Experts of a small language model.
Experts: 192 experts in each of 8 layers, 6 picks a token, a softmax router, a shared expert of 64 neurons.
Below are experts of layer 4 (counted from 0) of a mixture-of-experts language model. Rows are named router (the router's row for the expert), down (a neuron's output weights, with its number) and show model dimensions 0-191. Each number is 128 + 32 x the weight over its row's rms, rounded and kept within 0 to 255.
After each expert's rows: "raises" lists some tokens whose logits its average output raises strongly, later layers aside. This comes from a sample of Wikipedia text that the model never trained on.

# expert 26
router [104 186 117 152 101  86  57 129 201  59 154 105 192 117 100 140  87  71 148 134 121 133 115  78 147 121 162 120 153 142  92 151  81 114 140 195 124 139 128 132 124 144 165 156 152 110 119  96 199 117 118  80 118 138 147 112 136 143 131 160 168 155 134  45 190 177 164  85 125 172 158 148 123  84  90 125 137 157 113  85 100  83 149  77 118  82 119 113  83 170 128 126 119  90 176  92 158  65 104 152 137  95  90  95  84 156 116 101 128 106  70 143 115 101  91 132 135 126 103 197 168 144 102  87  82 127 100 147 105 125 104 121 146 115 139  77 149 165 115  85 133  58 130 141  81 137 163 118 131  86 149 118 115 189 110 136 117 115 124 101 125 131 176 150  98 107  93 137 184 149 150  72 148 122 123 145 108  80 103 117 172  94 129 170  72  95  94 135 154 130  73 154]
down0 [137 149  85  96 168 130 100  71 161 153 153 129 172 164  73 106  99 175 131 174 156  84 115 126 118  76  98 131 129  97 130 103 148 174 153 190  78 111 120  94 141 147 142 120 189 114 130 168 175 111  82  78 121 122  77  84 181  55 142 121 169  97 117 145 101 120 131 110  76 186 167 180 171 146  80 114 124 157 127 125 126  94 105  97 112 103 127 110 130 167  88 117 135  45 111 186 123 141  54 119 102 139 108 158 130 156 155 131  71 129 103 152 191 110 133 127 172  57 100 118 114 130 155 135  82 115 108 124 171 152 127 138 128 193 143 174 107 128  90 142 114  91 124 103 105 123  56 129 139 132 113 121 155 141 160 166 123 159  78 123 150 154  85 125 181 123 147 134 105  90 160  84  83 119 175 138 189 118 107  76 137 134  95 153  56 133 115 140  99  93 104  96]
raises: "\n", "\",", " ", "\n\n", "il,", " ."

# expert 17
router [ 99 180  83 166 129  97  71 132 137  90 175 114 137  97 112 172 165  91 158 122 110 140 153 122 158 152 118  99 128 132 100 154 122  91 167 128  87 123 126 158 134 164 206 165 138  78 127  85 186 140  57 106  80 125 156 113 174 158 119 178 154 140 144  98 137 143 146 100 154 160 174 147 117 102 117 116 126 181 128 114 117 110 134  93 125  72 153 122 110 170 147 120 125  70 168 108 187 108 175 157 134  92 129 137  82 134 135 130 182  92  98 101 119 139 129 131  81 161 118 137 164 178 122  85  82 108 126 145 115  51  93 138 161 149 123 107 155 147  82 124  69 102 150 142  84 106 124 148 121  73 166 139  83 160  80 113 191  83  87 121 170 135 158 142 104 124  74 141 179 124 161  58 136  98  98 132  69 120 133  74 130  49 194 161 113 130 109 133 103  80 147 165]
down0 [117 132 136 100 134  57 121 122 131 125 134 179 131 116 167  96  98  81 169 103 118 135 178 103 108 208 165  74 113 109 179  59 114 106 117  97 142 128 133  90 127 132 129 113 101 154 133 166 139  83 112 146 135  72 123 108 121 116 158 191 189 107 100  40 180  98 109 159 133 223 119 129 107 124 109  99  96 118  90  89  95 146 144  60 141  89 167 127 201 149 122 130 123  98 119 151  82 120  94 177 105  81  91 126 163  92 111 121 113 122 134 149 128 112 142 149 106 160 116 158 153 114 126 136 112 142 168 139 184 120 109 146 125 106  72 134 151 191 135 153 140 176 113 114 121 172 143  82 106 113 138 169 104 133 159  87 106 105 151 143  84 147 175 153 187 149 123  71 141 152 188 138 163 155  45 129  94 148 137 117 141 154 162 140 115 231 109 120  87 132 108 123]
raises: "ing", "ing,", "er", "ers", "s", "i"

# expert 62
router [ 57 179 117 149 107 116  82 148 122 103 141 115 150 139 124 101 122  67 192 126 113 159  93 140 181 125 137 112 146 197 107 135 115 114 150 140  49 151 126 172 100 135 148 145 139 112 156  92 158 143 107  88  87  79 169 123 178 148 154 147  97 144 113  93 151 132 144 128 143 122 119 175 104  94 126  96 101 161 123 101 132  93 153 105 123 125 122  98  97 137 178 122 113  99 162 104 159 121 150 133 118 145 118  94 100 158 104  91 155  81 100  85  76  91  85 112  89 175 112 143 140 148  81  66 126  93 135 156 143 105 113  71 173  60 121  97 161 164 117  97 137  66 163 187  96 116 155 114 131 110 154 149  98 195  94 108 140 120 119 105 140 113 148  70 108 140  99 140 137 142 147  97 231  85 123 156 102  98 112 104 163  82 188 169 136  60  87  53 135  74 107 178]
down0 [ 48 164 143 150 130 158 162  76 187 130 137 172 129 139 146 120 150 127 145  59 150 146 104 125 120 165 133 214 138  78 104 128 136 143 156 103 121 103 130  91  85  70 151 123 158  99 104 160 141 144 163  91 125 159 186 118 115 152 145 162 104 146 115  83 131 186 189 128 121 113 164 164  97  95 149 166 158 148 187  97 110 109 100 126 126 125  97 128 172 128 138 141 131 170 111 176 163 111  80 106 152 133 146 143 181  74 130 149  90  90 130 116 118 158  82 145 130  56 185 198 148 115 111  91 125 197 124  78  40 151 146  84 141 107 126  98 156 128  48 130 110 142 161 132  87 123 144  94 132 121  96  81 107 128 119 121 136  80  63 111 155 151 118 174 127  93 107 149 148 109 144  59 140 159  88 122 139 189 117 156 167  81 106 154 146 122 157 147 161 154  97 148]
raises: ".", "’s", "'s", " and", "au", "urs"

# expert 155
router [ 96 154 126 137 128 111  63 156 133 101 125 131 146 122 122 127 101 135 170 111  80 114 107 138 161 108 156 108 159 163  67 157 110 115 123 149 101 161  95 142 146 145 136 161 175  91 141  91 145 128 115  80 117  86 188 113 164 172 135 150 163 143 160  37 150 172 164  73 190 132 138 150  95  77 102 125 121 213  96  78 150 112 175 103 161 124 158 109  91 160 163 163 142 103 192 107 154  93 141 132 136 111 107  69  85 163  84 101 154 123  54  59  96  71 117 181 103 138  52 128 129 131  62 107 119 104 105 178 121 107 124  93 146  83 121  97 147 117 107  91  81 123 123 163  77 116 166 128 109 132 143 129  68 161 145 108 159 143  96 116 128  94 138 135 107 100 107 175 191 169 162 115 181 131  99 174  92 138 128 126 173  66 135 150 116 127 119  99 145 100 113 140]
down0 [134 127 145 126  45 101 131 117 135 145 174 113 134 152 153  78 122 133 150 194 164 107 157 155 146 103  69 102 161 163 175 132 140 151 102 177 118 159 168 121  59 123 135  78  80 144 150 107 151 144 127 112  86 101 105 106 107  88 100 136  97  88 111 122 201 140 109 120 164 148 127  87 145 158 157  82 142 147 144 131  61 100 121  52 121  77 102 153 137 182 109  88 165  93 114 119  79 165  83 186  82 153 186 138 142  97 156 144 103 114 119 151 150 150 129 111 169 104  96 124  82 154 151 112 197 159 119 199 149 103 134 145 102 174 130 124 153 172  72 131 173  83  68 170 113  79 156 137 159 142 133 125 133 112 104 141  95 148  93 159 112 146 155 199 140 110 194  81 119 129 112 133  60 115 152 133 151  86 128 156  81 123 135 151 129 128 167 101 126 151 133  58]
raises: "'s", "oint", " degree"

# expert 132
router [ 91 121 108 156 154 135  91 145 131 103 153 101 148  94 134 150  93 123 183 131 121 141 153  98 133 147 140  86 177 171 119 173 127 125 138 194  83 119 141 165 118 150 154 153 166 101 116 123 178 159  60  79  91 131 182 136 152 144 125 153 115 121 108 103 152 116 178  85 111 166 177 140 110  63 120 141 116 171 151 110 100  86 108 122 111  67 142 121 106 168 155 142  95 114 155  76 128  86 163 174 124  94 109 118 108 106 126 125 162 102  82 107  86  95  85 144  77 162 117 152 117 149 104  97 115 133 113 167  92  45 107  96 134  65 124 124 198 156  76  99  94  80 137 173 106 119 132 205 126  79 163 146 101 183  72  91 149 100  96 112 155 120 166 130  96  77  81 146 173 131 182 111 182  97 121 124 107 110 128 157 175  76 188 134  89 133  89  99 131  67 124 156]
down0 [142 151 106 114 159 107 177 118 166 111 150  99  84 117 128  95 178 126 162 196 101 129 166 145  98 120 107 148  84 163  90 111 109 175 148 148 127 142 172 160 226  93  88 178 140 127 146 130 176 164  94  86  86  89 135  91 112  82  95 103 148 119  85 118 138 118 104  77 157 149 124 127 105 127 128 114 139 143  91 149 168 119 162 123 191 116 148 120  79 109 130 188 128 123 155 155 161  88 124 108 152 131  98 127 149 209 123  98 109 112 145  94  69 116 119 149 154 164 194 112 140  97 107  96 165 120 171  66 177  72 137 135  96 138 125 122 120 163  88 122 149  54 113 139  41 166 171  96  88 150  82 150 114 169 137 139 153 182 170  63  87 149 142  99 117 102 131 100 128 119 115 132 149 138 171 123 157 165 150 125 175 140 120  95 140 135 164 189  50 112 143 130]
raises: "able", "ed,", "ed.", "ous", "ed:", "s."

# expert 116
router [ 84 136  82 143  86 114  73 136 133  98 140  72 210 103  63 120 136 114 152 138 113 171 171 109 193 149 126 123 156 168  58 140  90 101 117 150 102 152 133 133 132 180 113 133 155  95 121 122 186 192 106  82 108 135 185  86 165 164 111 129 162 126 136  87 181 160 194  98 158 180 152 124 139  71 107 112  71 132 104  70  90  79 144 137 135 127 125  97  84 169 145 165 110 104 171 107 151  49 173 132 123 133  88 107  71 144  99  84 149 114  89 111 130 103  93 181  71 123 106 149 130 170 125  72  90 125 127 147 107  70  58 129 140 103 112  97 138 147 128 127  87  95 147 148  66 123 145 144 107  73 163 139 124 143 118 113 164 130 119  93 143 131 177 117  64 119 102 140 167 123 163 110 137 105 117 163 124  96  66 115 137  97 159 152  96 132 100 110 149 110 134 141]
down0 [193  72 130 124 135  96  80 146  97 186 111  92 158 131 126 157 167 111 203 147 151  71 143  84 134  86  57 176 123 161 117 103  75  91 139  87 130 163 106  88 133 164 146 145 159 190 124 172  59 107 127 175  58  96 140 119 118 137  84 120 153 152 162 124  93 135 134  91 119 111 107 158  77 103 159  87 148 132 105 129 142  95  98 123 202 109 160 100  87 123 123 193 100 174 109  81  99 163 189 186 130 153 108 120 179 131 123 171 154 132 116 151 144 163 137 126 105 127 127  93 136  91 129 149 138  85 133 165 124 145  93 112 134 185  83  89 115 138 118 115 141 166 118  99 161 112 121 137 120 153  66 137 119 153 112 137 177 123 149 101 120 127 143 141 162  98 109  94 118 142  75 118 115 122 105 127 112 140  73  59 131 187 172 104 197 131  51 117 161 183 102 120]
raises: " career*", " Incumbent", "\n"

# expert 184
router [106 134  93 157  89 112  54 136 154  72 143 100 179 112 103 121 151 105 160 126 106 160 170 114 175 167 143  81 151 162 108 133  85  97 173 133 118 150  85 145  70 145 145 151 139  91 164 106 191 140  73 109 103 100 194 125 155 141 113 161 170 145 141  75 151 160 122 114 166 185 146 143 130  97 114  83 132 150 108 118  77 118 180  99 104  78 170 124  83 191 150  98 102 127 154 129 136 104 121 161 117  91  59  80 106 155 120  84 151 107  88 101 114  87  84 156  95 135 103 169 133 148  90  87  96  86 131 169 113 105  99  92 165 141 126  85 159 145 126  72 121  99 180 184  95  99 159 151  85  41 138 129  60 155  86 115 142  90  93 126 136 128 154  95  94  93  71 139 125 153 147  97 132 125 107 162 110  90 115 122 137 102 166 140 102  70 111 125 170 105  95 152]
down0 [111 150 136  62 103  86 152 102 115 169 114 133 117  92 138  75 128 140 165 100 117 120 137 130 112 152 162 115 139 114 179 139 105 143  82 148 170 143 103 128  99 121  99 150 109 122 176  88 123 125  79 116 145 163 107 121 196 174 172 152 106 133 157 100 157 163 101 100 152 110 116 172 119 134 122  59 139 181  83 121 104 194 131 101 136 176  93  87 157 125 162 191 127  91 177  99 145 157 131 132 177  85 160 119 180 124  78 174 150 145 157 135 167 132 115  63 111 101  97 138 104 156  97 181 154 111 142 116 144 154  81 118 172 121 145 115 255 142 130  32  92 105 105 209 135 133  94  71 135  81 130 160 121 118 138  95 143 109 124  88 165 146 177 122 124 144 114 179 177 127 105 144  89 117 173 134 119 136 163  98  94 120  86 124 150 135 129 147 160 150 154  93]
raises: "\n", " ", "\n\n", " .", "organ"

# expert 127
router [ 94 141 146 185 105 110  81 143 166  97 183 101 155 144 113 156 142  99 168 116 110 168 149 132 132 126 110 101 142 119 124 147 108 113 146 158  97 147 143 183  74 147 137 124 158  61 118 149 183 159  90  98  84 112 194 102 127 161  83 137 168 114 153 107 198 133 206 104 136 172 144 135 138  94 103  90 139 194  87  65  78 113 121 120 101 118 167 122  81 157 142 126 119  84 165  66 123  91 164 192 140 123  78 109  90 139 138 110 130 127 109  76  95  64  95 139  96 168 123 199 131 151 113  73 114 127 148 155 129  81  89 121 146 112 119 114 131 151 116 101  96 101 149 159  67  75 162 150  84  90 137 128 116 180 102 126 157  89 122 105 169 126 125  91  81 125  82 158 166 149 163  95 138 113 108 131 118 109  56 140 131  80 182 153 112  91  82  82 144  95  92 116]
down0 [148 145  69 158 147 105  72  79 112 152  85 157 113 162 167 106 131 225 117 167  97  83 134 130 168 102  86 102 136 142 145 153 124 117 173 122 150  94 159  98  92  35  97 147 178 160 102 147 147 139 136  98 175 125 128 116 126  69 113 157  81  78 155 130  99 142  68 122 103 202 153 137 186 142  85 144 120 111 157 146 123 131 112 126 135 183 101 160 150 143 123 192 151 117  86  81 135 157 108 109 170  68 157 151 100 104  86 123 101 110 116 181 143 104  96 152 178 121 158 144 124 170 131 109 118 171 147 122 179 155 134 140 110 127 108 180 152 126 136 119 195 136  81  87 107 187 119 165  74 130 175 134 114 135  86 173 139 136 107 148 140  41 142 129 135 130 112 111 106 111 139 128 112 127 166  61  94 146 146 156 109 167  58 168 170 159 165 115 107 136 151 109]
raises: " a", " or", ",", " the", "\n"